{"hidden_act": "swiglu", "rope_fraction": 0.25, "init_std_qkv": 0.0223, "init_std_up": 0.0223, "optimizer": "adamw", "max_grad_norm": 1.0, "dataset": "wikipedia_en"}
Below are experts of layer 10 (counted from 0) of a mixture-of-experts language model. Rows are named router (the router's row for the expert) and show model dimensions 384-511. Each number is 128 + 32 x the weight over its row's rms, rounded and kept within 0 to 255.
After each expert's rows: "mostly gets" lists some tokens that are sent to it at least half of the time. This comes from a sample of Wikipedia text that the model never trained on.

# expert 15
router [139 150 113 133 131 114 182  92 106 125 159 165 101 134 145  97 124 128 147 129 138 156 132 132 116 149 123  10 107 161 101  99 125  70 114  82 136 172 126 142 145 172 113  99 137  98 128 154 151  96 138 134  79 120  87 131 143  88 145 151  96 116  94  82 106 177 122 150 147 105 135 124 170 131 146 101 118 153 162 153  94 116 148 135  67 104  96 160 181 119 122 155 118 161 132 166 142 148  87 123  97 181 132 147 130 143 141  69  93  97 125 122  79 121 112 115  97 151 122 123  75  49  84  64  77 100 170 146]
mostly gets: " U", " P", " T", " O", " p", " M"

# expert 14
router [ 87 157 125 126 122 123 206 128 119 116 179 125 107 152  90 116 166  98 130  93 126 152 115 134 103  98 115  40 141 154 112 102 133 108  71 127 112 153 141 141 139 151  66 131 152 143 111 130 102 130 126  87  96 140  88 144 125 161 136 133 115 124 131 105 190  99 163 131  86  93 132 145 186  85 112 111 124 136 108 141 157 108 123 136  88  79 127 140 122 130  72 124 105 137 153  70 195 123  95 161 144 170 168 143  92 114 150  72  77 136 123 103  87 135  90 133 126 174 134 108 126 147  86  73 115  92 110 133]
mostly gets: " G", " T", " J", " D", " F", " H"

# expert 7
router [104 174  93 120 130 179 164  60 116  95 157 130  66 202  95 133 167 116 161 105 147 174 116  90  42 131 144 117 109 128 133 105 118  56  97 186 133 155 137 108 162  44 101  94 164 140 156 154 167 108 177  46  99 163  68 163 119  96 102 111  79  96 115 106 163 119 101 129 108  74 138 130 150 125 148  47 102 121 137 136  79 132 116 203 128 121  97 164 162 152 102 144  73 160  90 172 109 102  93 128 129 170 112 100  99 148 117 111 132 124 102 122 118 100 146 147 145 119 125  87 125  61 117 160 142 107 128 135]
mostly gets: " where", " when", " this", " several", " many", " some"

# expert 5
router [129 170 117  88 168 181 135  94 110 104 126 154 126 141  65 142 171 113  87 166 139 154 127 155 102 115 195  50 161 154 105  92 177 123  93 123 183 114  56 102 152 180 136 147  98 185  98 139 136 104 159 121 144 109 123 121 171 127 128 140 141 160 114  92 149 160 100 162 109 110 130 134 181  62 101  86 127 157 124 150  72 126 144 167 114 140 143 151 153 151 115 148 106 173 125 137 163 155  97  95 167 112 138 140 128 115 121  96  77  63 150 143 152  79  95 110 149 144 131 131 118  83 103 137  97 160 132 134]
mostly gets: " co", " Grand", " due", " short", " Go", " Pro"

# expert 10
router [110 147 115 130 161 139 187  91 116 107 179 120 102 159 152 123 104 104 109 113  78 155 124 165  90 133 150 119  99 166  88  77 162  98  60 158 138 121 129 121 126  63 102 158 186 146 135 142 137 109 107 121 123 123 101 109 121 135 140  89  97 125 136 114 149  92 148 152 124  85 131 132 231  69 104 119 146 126 151  91 113  74 152 205 108 114 102 130 161 107 141 164  64 183 172 205 119 170 113 115 177 208 147 121 150 116 112 110 133 147  77 108 153 119  69 107  75 197 127 144 138  73 139 114  99  64 138  89]
mostly gets: " are", " have", " may", " be", " use", " but"

# expert 6
router [ 86 169 112 155 171  86 176 110 111  86 105 124 121 113 101 142 110 143 122 142 119 148 100  93 140 146 145  46 162  95 117 122  96 101  90 127  97 162 147 109 116  49  99 133 169 111 126  99 146 103 155 100 117 156  80 135  68 155 183 159 128 107 108 108 120 111  82 153 102 167 135 131 172 131 169 122 120 129  96 128  86 141 128 161 127 126 112 168 106 202 150 143  68 152  99 122 130 116 102 119 120 118 113  61  96 142  92 110 111 178 126 110 149 113  61 155  97 163 112  84 119  86 138 151 118 105 164 139]
mostly gets: " km", " located", " 20", "8", "}", " 40"

# expert 1
router [ 70 172 129 132 200 108 171 120 117 104 133 168 153 172 148 188 136 105 113 136 143 177 142 134 145  82 148 158 158 131 136 107 137 103 109 154 151 187 143  73 112  70 117 130 121 169 131 148  68  47  95  89 134 132 132 101 132 135 183 137 130 128  66  77 114 130  98 172 159  99 131 142 195 111 151 107 130 150 119  92  95 109 147 185  84 107 114 148 116 142 107 147  97 112 131 149  93 154 147 184 166 117 139 100 139 150 133 111 113 137  54  97 140 157 122 143 117 178 146 130 153  79 118 170 100 112 169 155]
mostly gets: " won", " 0;", " GBR", " ITA", " win", " received"

# expert 9
router [ 41 151 114 114 125 128 154  46 131  89 140 144 151 124 114 123 148 112 112 175  95 128 154 118 114 154 182 130 127 131 125 112 178 102  91 121 174  76 116  97 171  92 126 172 175 114 103 111 169 175 139 138 126  96 137 137 136 135 103 100 150  61 114 116 192 105 105 141 118 104 132 151 163 103 115 111 129 101 172 114 133 125 144 218 108 114  70 132 155 165 156 146  85 108 125 125 173 137  68 138 138 113 159  91 105 144 143 135  87 106  93 155 150  97 120 130  97 195  89 145 104  69 121 140 106 161 164  97]
mostly gets: "In", " August", " September", " December", " May", " during"

# expert 3
router [115 122 109  96  84 126 164  99 140 119 138 134 108 129 119 129 158 127 119 183 165 223 155 102  75 111 138 124 121 155 123  97  88  91  80 133 174 169 137 101 124 109 104 127 164 196 142 134 119 123 166 166  71 166 104 120 121 119 116  72 127 139  88  99 124 183  92 192 123 156 137  94 163 130 107 101 129 137 159 115 116 112 168 160  93 118  99 166 123 209 121 163 107 161 115 107 159 152  97 117 119 135 152 104 147  91 152 125 103 150 100 114 117  83 115 155 132 127 115  94 168  96  77 123  45 114 211 127]
mostly gets: " \"", " ", " de", "-", "–", " would"

# expert 12
router [168 148 122 104 210 135 123 135 112 116 101 139  86 157 146 134 155  75 146 116 128 151 131  91 159 126 128 159 126 132  82 103 204  89 106 132  91 135 165 119 130  60 130 138 158 115 160 141  96 117 108 114 121  54 144 111 112 105  83 129 128 127  83 105 139  58  99 170  95  61 133 123 180 110 116 128 107 140 150 169  82  75 111 190  91 167 101  93 174 223 133  89 101 155 117 111 136 152 140 121 141  79 145 108  76 113 157  89 142 192  81  90 130 110  78 125 130 192 136 116 109 132  76 142  52  79 165 122]
mostly gets: " States", " University", " John", " York", " West", "land"

# expert 13
router [106 117 116 152 187  98 180  63 104 117 122  93 139 157 125 108 148  98 113 162 203 206 118  97 185 161 184  17 129 140 187 121 119 119 106  79 153 145 100  72  81  39 128 164 170 167 151 136 111 123 151 155  91 125 133 155 141 112 162  79  62 165 117  75 145  93 155 153 109 112 134 125 195  90 137 124 123 115 162 117 106 102 126 154 113 157 150 123 125 209 110 142 127 133 140 139 113 151  89 150 130 123 127 141 119 123 161  60 125  86 132 109 193  93  97 130 143 169 172  79 110 100  97 128  45 150 167 148]
mostly gets: " National", " football", " MPC", " national", " local", " Central"

# expert 8
router [ 85 130  89 151 143 106 180  56 111 122 124 135 145 171 146 168 150 154  99 126 197 160 135 107 127 151 128 148 147 137 148 131 164 111  85 108 121 199 117  68 134  73 149 181 142 124 110 106 136 111 130  92  99 159 149 112 147 138 160  96  93 115 108  93 144 151 143 180 170 139 134 111 203 178 157 128 114 116 117 136 118 108 157 112 172 170 104 109 167 163 119 131  79 145  99 132 151 166 120 149 124 125 136 101 143 155 211 107  89 139  60 117 155  83 124 134 147 172 139 122 115 116 114 132  53 122 121 127]
mostly gets: " Location", " 0;", "|---|---|", "′", " Date", " Preced"

# expert 0
router [ 74 108  62 110 163 173 194  98 152 114 106 142 171 109  81 146 143  98 127  56 151 160 125 153 105 171 136  74 169 134 151  78 128  99  89 150 154 139  97 138 183  72 133 118 156 186 130 125 146 119 197 117 104 177 103 133 128 154 149 123  98  73  84 101 131  97 140  87 126  67 134 137 163 126 153 138 152 110  90 147  96  90 103 157 110 138 135 132 186 119 141 109 132 167 135 102 126 112  87 149 137 142 153 110 181 148 126 106 103  99  86  96 150 114 126 123 113 153 135 131 196 108  82 116 114 122 169 144]
mostly gets: " MPC", " JPL", "ร", "า", "น", " Genus"

# expert 2
router [114 188 121 128 169 185 137 111 163  86 153 114 140 167  96 132 134  97 137 144 156 175 129  96  61 168 102  78 119 142 147 112 139 114 105 137 103 131 138 144 155  97 103 100 134 112 114 132 130 124 151  97  55 110 102 145 153 143 130 113  88 133  93 109 134 133 121 109 126  74 135 102 133  87 139  78 130 134 180 134  93 112 131 228  69 157  94 148 128 187 179 147 135 136 169 115 149 171 135 149 108 153 105  73 124 142  89  80 128 194  55 147  94 100 170 165 147 159  73 123 163  90 121 129  81  78 186 152]
mostly gets: " However", " because", " appointed", " These", " announced", " stated"

# expert 11
router [154 154  78 141 191 158 136 105 128 111  92 134 116 110  78 185 168 123 135 160 185 142 128 113 108 141 127 159 122 104 101  92 134  60  87 111 124 160 146 118 100 129 175 113 160 167 119 101 136  97 195  87 120 128 107  77 130 105 137 128 121 117 117 113 154 130 112 145 124  95 135 144 191  57 106  95 129 144  94 127  55  77 129 147 112 173  87 114 165 166 121 153 115 149 132 149 136 117  66 137 128  78 178  88 120 107 196 103 139 144  81 161 144 126  81 121 121 155 121  82 108 164 110 132  97 173 147 135]
mostly gets: " he", " son", " medalist", " David", " Michael", "berg"

# expert 4
router [ 91 126  96 148 135 188 181 109 120 108 135 106 138 159 121 143 133 114  85 110 125 193 134 159 139 117 127  84 136 110 120 110 162 107 104  85 134 135 171 122  90  71 104 117 163 140 152 148 137  81 179 131 126 141 131 103 124 125 111 111 137 145 138 109 120 147  74 133 159 100 134  99 231 124  60  97 114 144 128 105 141  88 137 199  76 121  66 111 176 155 117 183 138 142 172 163 138 167  63 116 103 137 140 139 129  91 131  95  95 103 114 109 135  77 116 114 156 148 118 161  70 105 109 110  57 125 171 126]
mostly gets: " there", " government", "–", "H", " system", " would"